From a checkpoint of a small mixture-of-experts model trained on Wikipedia: a sigmoid router.
Below are experts of layer 6 (counted from 0) of a mixture-of-experts language model. Rows are named router (the router's row for the expert) and show model dimensions 0-255. Each number is 128 + 32 x the weight over its row's rms, rounded and kept within 0 to 255.
After each expert's rows: a language model's description of what the expert responds to; "mostly gets" lists some tokens that are sent to it at least half of the time. This comes from a sample of Wikipedia text that the model never trained on.

# expert 17
router [150 139 100 130 138 142  99 111 104 120 192  72 160 159  91 136 102 218 184 190 125  83 155 182 116 156 154 151 148 190 133 155 137 116 148 107 150 123 130 157 170 123  87 185 143 157  84 136 118 110 112  95 140 149 137 125  88  91 136 142 156 135 144  60 172 155 172 127 130 143 152 136 142 126 151  88 120 117 174 111 122 179 141 142 158 136 102 138  69 137 110 141 131  79 104 183 112  89 127 123  88 108 107  85  62 130 146  92 112 199 106  96 101 115  81 135 143 107 120 155 119 106  79  66 112 100 189  89  95  82 128 141 158 111 152 116 181  92  90 185 172 138 189 143 127  78 108  70 195  90 118 151 115 169 132 176 122 151 113  97  60 145  96 113 139 111 149 108 130  95 113 110 142 160 147 134  63 110 149  78 132 127 196 135 186 145 157 179 146  82 110 142 123  99 133 106 151  95 144 217  94 116 128 120 143 146 131 124 141 111 154 121  96 102  71 119 121  91 182 115 164 137 151 140  93 104 101 150 173 149 199 144 129 115 113 149 143  75 155 156 211 147  47 156 139 137 162 113 137 176 132 110 141 113 146 104]
Compass and New placenames. Directional and "New" words starting place names, like New York, South Africa, Western Australia, eastern Laos, Central Michigan; also table pipes.
mostly gets: " New", " South", " new", " Con", " North", " West"

# expert 53
router [123 108  95 139 157 168  35 107  96  94 151 104 153 117 119 215 110 188 151 158 145 164 135 110 162 137 126 144 149 168 142 157 105  81 179 167 171 152  90 155 146 121 122 118 110 117 114 112  77 144 100 151 174 205 131 158  88 131 160 159 121 162 130  89 127 162 154  92  85 165 108 168 159 146 131 107 169  47 180 117 133 128 146 148 124 148  67 143  91 149 122 132 131 124 104 174  74  94 154  77  81 116 113 109  88  90 153  89  99 174 100 131  69 103 112 158 148 123 127 152 161 130  94 121 137 106 163 152 118 109 131 162 163 119 123 103 128 100 103 227 147 122 140 139  65 164 123 128 135  95 129 169 123 182 173 143 196 100 102 145 113 179  72  96 183 130 119 124 102 126 177 129 131 130 117 177 101 125 127  85 136 132 183 131 131 159 166 167 137  76  98 161 113 113 174  88 152  80 204 131 120 153 136 179 143 149 159 159 134  81 127 132  66  82 102 112 151 138  84 156 171 134 147 158 162 152 117  79 137 107 181  81 116 172  93 157 179 145 155 149 160 143 134 126 129 135 104 195 141 181 114 109 154  88 155  99]
Media work nouns. Nouns for creative works and media in entertainment articles, such as album, film, song, music, program, released, label, magazine.
mostly gets: " film", " album", " program", " music", " song", " Film"

# expert 27
router [102  94  87 131 174 136  89  86 103 106 152 102 182 188  94 146 112 154 157 138 149 105 178 153 122 128 140  99 153 160  98 137 127  76 122 120 124 142 140 208 143 171 135 162 108 170 132 147 133 133 160 133 132 140 148 110 118  67  74 132 146 168 140  76 118 201 165 140  86 168  88 166 167 113 166 125 127 132 157  84 110 184 148 149 109 139  99 143 132 120 128 147  63  66  81 153 127 109 140 139 148  51  46 111 101  54 157 131 118 181 135 107 163  49  99 141 123 151 148 137 160  83 104 123 106 118 150 149  95 147  94 151 169  99 110  84 116 106  83 204 123 137 123 128  44 159  81 108 136 131 121 152  88 150 160 191 124 142 122  82 111 142 113 118 143 107 131 105 143 160 106 164 129 165  83 210  99 128 155  55  96 145 138 182 147 122 174 142 124 131 110 165 132 136 120 102 145 106 164 149  67 110 149 133 135 123 152 125 177  81 172 121 137  80 100 123 134 121 163  55 187 119 167 141 125 172  98 122 124 183 151 104 143 156 164 167 116 140 207 172 115 141 105 159 146 167 147 160 138 183 104 113 150 135 137  87]
Determiners after prepositions. Articles and possessives opening a noun phrase, mostly after of, at, to, in, such as the, his, its, their, 's.
mostly gets: " his", " its", " their", "'s", " at", " His"

# expert 57
router [122  94 154 106 162 160 109 106  70  72 149 137 200 175  96 137 115 146 139 113 148  55 163 172 165  92 118 111 150 133 100 187 117 168 188 114 107 184  96 116 112 138 193 171 102 148 107 127 124 154 126 117 131 169 112 111 120 129 190 127 177 134 193 123 115 135 126 127  62 131 122 118 154 135 161 128 119 101 161  86 118 136 114 116 126 150 127 149  92 144 132 132  99  98 143 140 106 113 133 182 130 143 152  47  89  50 130 107 137 141 153 146 120 129  92 135  85  90 112 147 149 159  87  97  69  76 169 185  68 135  93 162 125 102 158  80 142 172 128 132 167 110 127 174  78 129  60 153 117  96 117 147 108 154 120 148 133 178 135 101  89 176 144 138  90  68 129 112 137 176 119 142 131  89 111 129  91  56 149  87 149 123 160 183 170  78 123 146 175 107  59 151  87  77 114 105 121 126 193 137 139 129  97 150 146 147 198 173 177 145  96 151 140 113 150 140 172 140 171 120 133 131 135  96 112 144  84 113 126 203 151 129 185 209 172 136 148 155 162 166 130 125 102 133 173 105 184 129 146 137 101 132 153 151 159  76]
Opening parentheses, b/c. Opening parentheses before units, roles, dates or glosses, such as (44.6 km, (assistant), plus mid-word letters b and c.
mostly gets: " (", "(", " (1", "c", " (2", "b"

# expert 52
router [151 110 121 132 185 148  76 137 118  89 170 136 182 149 116 170  79 120 151 181 116 135 122 188 139 165 179 139 140 141 110 136 105 103 131 142 109 181 143 125 146 147 137  96  70 136 115 140 113 121 128  95 152 183 140 201 132 124 102 156 158 125 193 139 106 132 168 141  84 178 111 187 144 134 144 132 155 164 183  98  56 157 127 206  93 112  80 119  97 139 109 130 116  82 149 103 142  85 154 157 150  43 137 111  76 141 152 112 109 133 155 107 115  72 107 148 148 159  75 127 160  90 116 129 166 145 124 158  79 125 170 132 223 100 163 123 196 155 126 158 138 105 171 194  90 140 111 129  89 121 138  79 137 199 160 132 145 129 116  94 117 146 135 105 158  91 187 110  90 156 105 157 127 116 136 157 103  93 144  89 116  87 130 143 131 117 169 180 143 128 144 140 126 116 181 125 126 154 122 200 137 139 157 128 160 137 140 140 173 113 130 125 108 108 114 153 167  89 141  90 132 130 132 146 135 103  81 141 164 148 132  28 146 188 108 155 121 101 126 158 202 151 109 171 199 156  98 201 101  78  63 128 123  95 156 124]
Pronouns and particles. Pronouns and relatives like it, that, which, this, him, them, and particles up, down, often just after a comma or period.
mostly gets: " it", " It", " this", " him", " up", " This"

# expert 59
router [148  84 113 127 128 176  59 115 104  68 137  98 141 152 116 148 105 107 169 143 157  99 172 163 173 166 110 125 145 131 103  94 118 114 112 223 126 140 128 226 109 127 118 173 157 124 103 129 160  90 110 201 142 141 142 112 167 102 149 161 149 135 174  99 150 179 112  91 122 159  92 151 107 162 162 135 126 123 116  93 122 170  56 150 138 111  50 129 108 105 145 141 110 122  86 191 110 104 151 150 184 109 122  81  59  85 148  93 175 143 143 110 130 111  86 190 110 165 145 143 161 135 102 102 109 148 142 109  98  64  52 190 186 142  99 127 145 137  79 170 141 128 142 123 128 108  93  88 162 152 129 134 137 170 168 169 135 129  84  89  70 174 101 109 159 150 152  94 138 153 159 181 135 112 129 135 131  87 155 118 148  95 121 149 143  94 136 151  91  92 110 154  93 142 186 121 172  97 206 170 140 122 102 197 149 156 177 158 111 105 108  90  51 120  85 134 162 161 103 147 117 143  99 113 117 128 140  82 179 165 131 105 132 113  77 134  95 113 139 166 136 121 103 153 181 155 157 180 114 160 110 104 168 101 123 138]
Time period nouns. Time-unit nouns like year, season, round, day, week, often ending a phrase, plus word endings such as "ay", "all", "ight".
mostly gets: " season", " round", " year", " day", " week", " month"

# expert 28
router [127 122 142 116 215 135  78 147  99  87 118  75 164 164 117 145 120  94 127 124 128 132 166 133 185 174 138  94 133 165 125  69 147 141 127 116 205 169 121 122 139 110 132 141 139 154 123  78 113 153 108 145 174 152 137  97  56 113 114 203  97 117 183 118 160 161  99 102 121 131 126 171 128 193 125 118 172  91 148  84 119 160 111 210 168 179  89 161 106 123 122 144  68 130  98 102  91 118 129 142 124 103 126 143 109  65 153  89 141 162 110 149 129 114 116 134 160  89 165 132 170  87 119  87  76  95 161 108 117 142 149 181 171  78 108  94 153  79 133 155 154 126 131 112 105 117 144 132 132 107  57 120  96 158 176 162 146 147 106 141  77 183  76  94 170  37 151 132  62 101  87 126 157 127 172 151 132  97 154 125 129  48 136 145 171 128 135 178 119 145 127 102  69 121 197  89 119 128 168 153 109 112  99  93 149 161 163 118 172 109 165  86  90 127 135 136  88  91 106 133 133 146 156 146 133 119 107 111 147 117 124 122 131 128 115 160 102 129 186 143 148 131  85 157 207 211 136 199 121 107 115 145 153  95 131  87]
Se, gen, population pieces. Word starts like se, d, gen, dist, ele, and the ct piece, plus population and genus words in census and taxonomy text.
mostly gets: " se", " Gen", " contin", " ele", " act", " dist"

# expert 44
router [116  88 104 120 157 175  73  45 121  71 141 126 151 144 119 139  75 172 154 101 174 124 123  98 109 172 148 100 119 142 140 107 181 111 164 155 167 147 110 168 160 112 152 204  57 133 142 118 133 134 148 179 120 208 115  88 127  91 119 106 180 143 136 118 153 143 163 128 147 167 160 169 127 170 103  66 132 104 150 103 113 167 131 177 109 133  86 150 130 105 136 133 125  82 102 128 133 100 186 146 112  85 136  80 107  67 164  98 166 123 126 140 101  97 111 140 154 131  80 157 141  98 102 140 152 117 164 133 108 161  93 140 218 107 117  60 147 126 134 145 156 137 151 142 132 188 119 130 154 160 148 131 111 104 125 160 127 104  93 135  85 178  93 139 169 116 102 121  63 175  83 150 120 114 106 148 112  73  93 110 137 108 153 143 122 160 153 154 151  89  96 121 108 114 148  83 200  73 130 162 147 117 115  83 211  94 200 159 115  65 137 125 172  90  93 151 109 152  98 116 130 156 133 132 112 183 108 146 152 147 153  92 180 124 141  68 151 117 153 145 184 131 104 172 171 137 146 222 158 150 104 141 142  66 162 135]
Mid-word y and us. Word-internal pieces y and us after a consonant, as in cycle, Eye, Status, usually, Massachusetts, plus endings like ength, ower.
mostly gets: " power", "ength", " bus", "iness", "y", "us"

# expert 62
router [158 149  97  87 195 163  96 105  92 114 183 123 168 130 106 122 126 153 220 107 145 118 135 100 151 145 138 118 145 176 111 121 150 153 150 212 121 139 134 168 175 142 206 122  83 149  88  96 111 142 128 168 123 148 101 117 167 120 107 149 155 155 166 122 134 196 133 125 122 158 140 148 147 164 170 107 196 141 141 101 135 144 136 149 135 212  85 151  81 112 150 112  72 121 108 102 105  30 158  99 157 102  36 100 112 119 142  96 125 160 114 122 125  61 132 144 117 135 187 188 153 147 144 117  79  91 147 181 104 133 148 152 173 127 129 134 146 116 125 161 107  96 142 149 114 130 107 104 183 115  99 156 111 143 110 176 126 148 102  86 114 124  86 128 136 147 133 109 166 189 149 127 118  81 146 150  89  73 124  84 148 123 162 109  77 112 172 201 114 149 128 132  68 116 119  75 127  74 146 158  84 100  98 165 120 131 133 132 108  82 103 168  74 108 158 182 152  88 125 139 118 202 150 123 135 141  35 111 115 125 164 122 114 115  90 143 127 111 106 133 150 153 116 161 116 177 150 225 125 163 104 120 149 118 128 144]
et and Al pieces. Word-middle et in names like Harriet, Antoinette, Massachusetts, and word starts Al, All, al, Sing, as in Single, all.
mostly gets: " Al", " All", "af", " al", " all", " And"

# expert 35
router [108  95 114 151 175 118 100 134 121  85 143 129 137 155 117 157  68 177 129 189 162 125 177 164 116 135 125 122 206 141 115  78 134  96 126  98 136 205 118 140 121 171  92 169 101 170  91 141 106 178 107 113 170 147  90 119 138  89  70 177 125 179 182  91 105 149  98 146 140 167 100 144  99 100 146 142 151 109 125 143 105 145  91 171 105 144 104 155  95 158  90 142  65 113 111 142 116 106 131  80 103 133 102 107 130 121 203 129 135 225  82 155  94 119  75 192 154 118 199 103 150  86  52 137 115 107 159 163  94 135 106 120 137 128  78 110 157 119 115 164 110 119 127 170  97 150  99  95 154 106  67 140 152 132 139 171 145 123  70  86 141 146 103 110 174  98  93 118 132 126 125 140 102 108 146  93 122  12 119  88 151  75 166 173  86 148 145 137 172  88 107 136 100 156 104 112 137 151 178 158 122 150  93 206 184 118 154 131 141  87 116 116 162 140  92 180 134  78 120 120 147 128 121  92 135 145 106 111 128 155 158 132 133 186 128 142 130 116 180 144 206 122  99 163 169 113 143 157 141 117 118 160 182 103 144  96]
Clause-linking conjunctions. Temporal and linking words opening a clause, like before, after, as, until, while, so that, plus name, called, announced.
mostly gets: " after", " name", " app", " before", " until", " acc"

# expert 1
router [137  89 105 138 153 141 116 154 112  90 207  22 169 169  81 152 104 132 146  98 142 100 164  99 125 152 131  88 154 126 125 151  90 131 139 140 158 138 186 145  90 130 162 137 122 127 135  85 141 121 129 188 137 178 112 177 139 109 132 161 154 138 166 120 168 179 169 182  98 136 147 114 134  88 181  77 121 121 144 127 116 162 140 141 124 146 131 127 125 187 144  89  83  67  73 145  92 119 171  80 196  93 105 160  81 131 150 131 139 172  81 160 165 121 122 156 170 127 112 171 142 157 106 119 104 130 126 148 112 110 118 149 138  73 135 127 185 165  56 177 144 155 164 154 144 127  48 127 142 115 104 140  86 132 137 132 185  94  96 128 108 179 102 107 175  67  91 127 159 113 124 142 146 143 106 125  70  52 148 102 125 112 124 204 107 128 155 154 161  60  95 146 103 130 131  97 151  59 142 162 100 134 173 158 155 109 210 179 117 131 211 174 160  89  48 142  99 125 142 112 149 123 140 120 108 152  95 100 165 174 139 121 154 137 128 171 152 140 157 189 125 126 108 122 184 143 134 125 151 132 105 105 141 142 141 111]
Initial C and M. Word-initial capital C or M (also c, m) starting names and titles, often after parentheses or hyphens: Cross, Cyber, Mister, Mathematics.
mostly gets: " M", " C", " (C", "==C", " (M", " c"

# expert 18
router [ 63 101 111  83 136 139 111 148  85  96 146  44 117 168 102 131 133 147 153 164 141 107 159 103 145 126  83 154 143 105  98  99 137  79 177 127 112 145 149 148 134 173 171 152 152 173  84 177 132 140 112 140  97 210 144 143 131  57 154 174 121 163 152 106 100 143 122 154  91 219 154 129 166 131 144 119 111  65 131 114  86 220 114 155 103 163  71 159 124 127 109 116  89  85 131 106 103 101 155 147 124 106 118 138  93 122 143 127 113 171 110 191 138  86  93 112 106 111 174 164 147  99 125 112 136 114 173 121 118 117  78 165 163 111 110  33 128  97 121 145 137 122 137 189  48 187 137 127 117 134 145 175 137 152 144 137 114 138 129  64  80 152 107 145 159  95 125  90 109 151 146 126  92 122 111 147  72  92 110  65 129  95 162 110 142 139 215 156 136 128 112 149  76 130 197  87 155 142 145 153 121 106 143 127 145 130 182 156 157 126 117 144 103  98 134 120 158 123 115  80 201 168 133 136 128 107  48 129 187 191 129  89 118  89 136 143 140 146 163 160 154 153 140 159 171 114 125 157 148 128 144  95 133 137 190  76]
Definite article the. The word the or The, mostly after a preposition or starting a sentence, as in with the band, from the University.
mostly gets: " the", "The", " The", "the"

# expert 11
router [114 131 124 138 124 120  77  95  61  68 147  68 153 177 102 135  86 185 140 122 159 116 189 156  92 146 141 135 113 188 124 198 109  90 162 118 121 133 129  76 142 136 118 175 109 153  94 114 138 149  73 107  94 182  94 133 132  85  98 208 122 134 154 105  65 149 129 120  81 172  77 168 137 120 119  77  77 116 139 119  97 158 183 131 155 157 129 109  87 172  69 114 127  95 108  97 111  83 159  83 119 107 125 129  62  74 153 112 119 133 139  94 114  99 137 123 144 152 150 126 138 115  96 108 107  94 148 157 107 120  72 113 177  92 129 156 124 152 110 155 106 116 107 130 107 135 124 159 115  89 122 127 128 160 122 171 153 174  79 121 117 200  87  90 165 130 117 117 133 153 162 148 128 152  18 163 102  92 120  93 166 129 168  95 141 141 120 210 160 117  94 172 116 158 105 151 159 100 155 140 112 131 113 112 214 147 128 215 143 107 164  79 126  72 162 115 193  82 141 137 143 199  94 135 118 102  77  97 131 142 124  74 133 164 117 136 161 128 121 152 153 135 101 138 154 144 163 176 102 109  95 155 137  88 146 103]
Ch/ie word starts. Opening pieces of words like Ch, ch, out, com, dis, mov, bel, plus "ie" inside names such as Jackie and Biujac.
mostly gets: " ch", " Ch", " out", " com", " dis", " Bro"

# expert 42
router [165 110 108  84 142 170 121 137 101 102 146  99 171 158  98 162  94 192 126 149 111  90 185 111 147 201 109 111 164 132 107 142 107  80 120 117 112 202 116 136 163 129 115 203 143 153 130 144 126 131 123 156 215 232 157 140 124 132 132 156 129 162 164 117 148 181 125 111 137 150 120 161 165 141 138  86 138 114 153  59  90 159 131 137 144 187 106 125 126 151 143 165 141 121 106 130 138  83 163 140 110 115  75 123  62  89 186 101 108 179 163  98  86  92 112 132 122 145 131 183 111 118  56 110  97 158 139 200  72 103  81 158 112 100  60  77 142  98  87 192 108 117 165 142 107 155 101 110 124 123 143 140 105 128 165 161 168 148 105 100  90 153 106  90 101 102 119 119 119 139  80 110 149  74  94 143 122 139 141  89 130 113 136 125 180 135 137 152 177  62 150 141  86 114 122 107 157 130 123 178 142 103  99 121 159 157 147 158 112  91 140  80 107  75 106 187 161 137 181 108 123 159 141 163  82 161  62 115 151 198 157  87 135 182 127 116 134  98 141 167 166 153 122 128 124 144 105 168 131 191 113  83 127 159 143  79]
Suffix ing. Word-final suffixes, mainly ing, also ings, ling, ly, s, closing verbs and names, as in surfing, acting, Cummings.
mostly gets: "ling", "ing", "acing", "inning", "ering", "iving"

# expert 21
router [112 157 139 143 137 178  66 123 113  69 209 111 143 154  71 150  98 178 143 105 123 105 151 155 143 162 125 139 154 153 131 131 113  92 161 123 130 132 176 107 117 132 170 172 130 137  83 115 155 113 173 135 209 171 120 137 130 131 109 119 159 143 124  69 105 167 115 152 111 182 101 218 132 165 174 126 129 123 174 116 129 131 146 174 162 134 117 162 112  89 121 135 106  61 132 121  66 115 127 103 146  69 107 158  42 129 182  59 124 215 168 150 149 104 111 153 159 119 181 131 202  95  77 139  76 109 141 108  43  84  97 177 176  72 118 104 210 131 116 125 106 101 138 154 125 177 126 115 156 152 133 165 157 149 140 126 131 161 119 163  76 133 124 134 112 120  98 113  99 101 127 181 144 124 101 150  72  94 165  99  88  79 127  89 114 143 178 137 138 104 114 146 116 148 124 118 136  96 130 170  94 137  92 115 143 139 152 145 136 126 144 168 129  69 109 156 142  92 113 106 173 126 120 164 155 132 111 140 141 164 134 120 107 119  99 141 140 126 124 229 122 141 119 127 123 126 114 155 160 141 139  80 223  62 152 122]
Year digits. Opening three-digit century piece of years after in, pipes or parentheses, plus final year digits, such as 199-3, 196-0s, 201-1.
mostly gets: " 199", " 197", " 196", " 198", " 202", " 195"

# expert 22
router [142 116  95 128 168 188  50 112 121 119 149  96 136 127 113 134  85 159 186 185 213 102 140 168 157 179 151 117 135 175  92 106 131 117 152 202 108 134  96 102 115 119 145 175 177 123 120 110 150 153 110 139 165 102 174 115  98 128  90 174 106 120 186 131 133 153 116 118  63 115  93 180 118  96 112 125 113 145 153 110 113 171 117 154 138 122  45 126 113 139  94 176  94 100  58 116 104  88 176 138 141 131  83  76  83 122 198  59 105 188 102 119 136 102  92 145 142 142 155 155 160  76  99 150 136 107 191 157  88 156 103 179 148  71  96 104 108 123 101 154 137  98 143 165 105 170 126 120 131 134 137 162 138 158 183 128 125 122 112 106 111 153  75 134 172 106 108 145  86  99 139 163 143 114 123 217 113 111 102 105 149  75 155 137 123 122 141 148 134 128 118 176  70 124 138 123 178 141 135 142 139 145  93 114 232 100 159 162 147  25 120 133 140 119  93 107 149  96  81 137 166 139 108 117 139 140 141  40 131 127 160  89 159 159 138  91 135 136 117 162 164 117 112 131 158 144 137 164 173 155 103 162 151  99 133 116]
Life, death, time nouns. Biographical nouns and verbs like died, death, life, family, time, place, career, including endings such as F-amily in taxonomy boxes.
mostly gets: " family", " life", " house", " time", " death", " died"

# expert 41
router [ 97  98 154 126 173 134 139 118  98  95 195  95 150 183 104 144 128 114 135 111 130 126 123 149 133 164  94 111 168 147 106 185 104  89 163  77 141 177  87 130 178 125 156 172 123 131  94 158 150 189 122 154 156 124 198 146 141 134 130 129 167 167 151 105 150 155 205 135  95 155  56 177 137 100 168 112 129 153 130 128 122 145  80 182 194 158 112 123 121 130 173 129 101  89  90 155  90  87 143 164 127 120 149  92  96 138 163  66 142 165 112 138 163  95  92 154 124 107 148 149 163 105 100 116 102  94 198 130 125  44 118 144 168  91 117 132 129 144 108 156 143  88 121 139 128 160 123  59  99 116 122 135 128 130 130 157 187 129  60 148 133 160 137 147 219  83 136  84 110 135 125 133 139 138 140 150 117  93 108 103 158 137 163 117 209 132 175 156 163  40 105 108 110 156 193  95 160 130 136 155 110  92 109 188 129 149 164 132 188 148 210 124 125  92 195 119 146 100 132 132 157 132 153 113 163 102 136 121 188 176 125  62 160 152 124 164 165 111 151 132 158 101 105 170 158 161 110 131 161  87 107 110 138  66 122 111]
Re/Co word starts. Word-opening prefixes such as re, Re, Co, co, trans, De, Pro, especially Coordinates and Reception in infoboxes; also LaTeX braces.
mostly gets: " re", " Co", " Re", " co", "{", " trans"

# expert 58
router [127 124 105 130 227 114  72 134  90 103 160 101 145 127  72 155  66 158 134 102 144 128 137 180 178 151 143 126 132 111 103 187 121 186 141  94 147 103 136 149 160 132 101 174 132 140  92 153  96 174 154 158 158 157 174 109 112 122 125 148 231 120 141 100 102 182 167 126  89 144 140 147 155 115 150 121 178 145 116 121 142 170 107 120 113  91  92 136  86 162 100 123 129 101 115 150 100 111 152  81 145  98 106  76  79  77 150 112  99 179 149 134 130 125 134 156 151 100  96 155 135 114 119 159 119 132 148 171 133 116 101 119 177  83 136  65 110 102 105 154 113  99 164 179  63 133  90 124 151 156 166 202 121 194 108 151 115 138  60 117 121 174  76 124 149 104 158  87 137 145 123 114 133 118  86 164  92  88 125  64 138 107 165 160 111  83 133 118 137  91 130 159  97 139  65 109 145 153 127 193 108  97 121 155 176 229 149 103 153 100  96 162 108  52 151  76 128  73 144 138 150 150 139 163 129 109 100  43 121 109 136 116 195 177 124 152 107 128 112 135 144 133  95 159 180 120 113 146 117 162 121 129 126  72 167  84]
Common verbs and stems. Short common verbs and word starts like made, make, go, pass, run, set, based, sc, port, often followed by a suffix.
mostly gets: " sc", " go", " made", " Sc", " pass", " run"

# expert 49
router [135 117 150  95 201 160 111 119  87 119 149  99 151 141 112 146  67 128 138 160 161 123 157 150 205 157 130 119 136 132 150 137 107 107 124 139 144 151 117 181 156 117 160 175 149 166 100 133 105 122 110 154 176 143 132 132 121 101 151 147 160 170 183 130 213 173  95 108 103 126 174 151 207 125 137  96 153 125 159 141 114 149 143 182 122 130 126 163 123  99 120 106 104 135 141 161 143 100 162 117  78  77 120 191 113 145 182 128 111 160 127 160 123 124 114 113 136 193 110 165 143  92  73 110  85 124 138 134  90 154 136 179 193 127  95 128 145 119  94  93 152 107 104 151 112 141  91 118 194 131  95 111 117 140 162 100 119 135 100  75  93 174 109 137 147 103 147  77 131 115 134 204 151  97  61 109 101  55 166  83 130  59 202 106 102 133 133 135 137 117 118 142 115 110 147  87 254 120 130 137  56  92 160 146 168  92 162 153 110  91 145  93 112  50 158 113 175 153 168  61 178 151  76 159  96 129 108 112 119 192 147 136 126 166 120 134 155  93 132 119 150 143  78 136 140 111 149 154 157  84  93 103 123 129 157  85]
Suffix er/ers. Word-final pieces er, ers, ill, ey, ier, ner ending nouns and names: Loser, Pursuer, Infraorder, Balilla, gallery, player.
mostly gets: "inn", "er", "ill", " player", "ers", " sup"

# expert 45
router [ 94  62 115  98 115 151 124  92 102  96 188  72 146 153 114 146 120 141 125 136 124  82 126 123 131 167 129 122 106 132 167 130 137 113 153 188 158 152 111  96 133 135 108 140 133 167  65 104 151 167 108 145 152 147 128 105 163  51 129 119 141 153 148 124 205 166 166 130  87 154  98 147 121 155 113 117 188 112 107 131  76 120 139 109 110 127 117  90 121  98 138 130  80 148 138 168 114  97 143 165 120 122 115 128  95 111 101  89 113 137 134 135 121 163 144 153 118 148 152 149 161 119 146 140 126  67 146 140  64 191 149 135 154  73  76 102 130 113 116 219 120  98 134 149 122 146 120 148 104 136 109 157 123 142 199 170 114 134 122 100 141 142 142 112 156 102 115 138 118 108 105  71 136 101 110 133 129 128 140  98  78 125 144 122 130 114 137 201 192  90 132 174 109 127 129 117 219  94 122 158 108 110  93 181 199 164 171 135 168  71 115 133  83  30 121 209 101  52 133  93 201 127 159  98 171  97  32 114 139 155 139 122 172 111 159 114 139 137 155 145 157 113 118 162 209 119 142 142 135  93 106  83 221  98 152  93]
Copula verbs, subject pronouns. Forms of be and become right after a sentence subject, and he or she, such as was, is, been, became.
mostly gets: " He", " he", " was", " became", " is", " been"

# expert 0
router [125 109  82  83 177 155  87  80 140 114 144 105 240 185  81 144 126  99 146 129 159 103 200 153 143 155 139 138 156 165 137 103 125  96 125 126 110 151 151 229 155 172 184 130 116 122 142 121 115 106 157 156 171 137 152 142  87  82  99 133 105 119 147  59 121 213 141 118 105  93 104 132 166  92 152  78 134 139 208 109 122 155 125 126 129 202 133 142 135 152 136 114 111 103  86 153 158 136 154 123 154  66  63 152  96  51 143  77 111 177 136 107 136  27 110 146 138 144 157 134 158  88  95  65 124 116 154 131 103 147 125 138 186  91 137 119 111 105 102 160 136 151 111 148  98 140  61 137  86 128  96 114 100 161 130 170 147 147 106 102 137 134  91  96 147 128 116 154 124 177  88 123 113 134  43 163  99 122 176 115 102 123 146 169 124  99 176 144 145 118 124 128  88 107  96  93 126 100 156 132  72 111 125 132 131 163 182 116 185  88 146 172 146  57 133 106 144  80 129  68 162 171 153 148 172 131 120  85 122 158 155  85 121 148 150 134 124 108 158 158 146 133 132 161 131 129 161 138 144 131  90  73 160 124 114 120]
Possessives and Romance articles. Possessive words like his, her, its, their and 's after a noun, plus French/Spanish articles de, le, la.
mostly gets: " his", " its", " her", " de", " their", " le"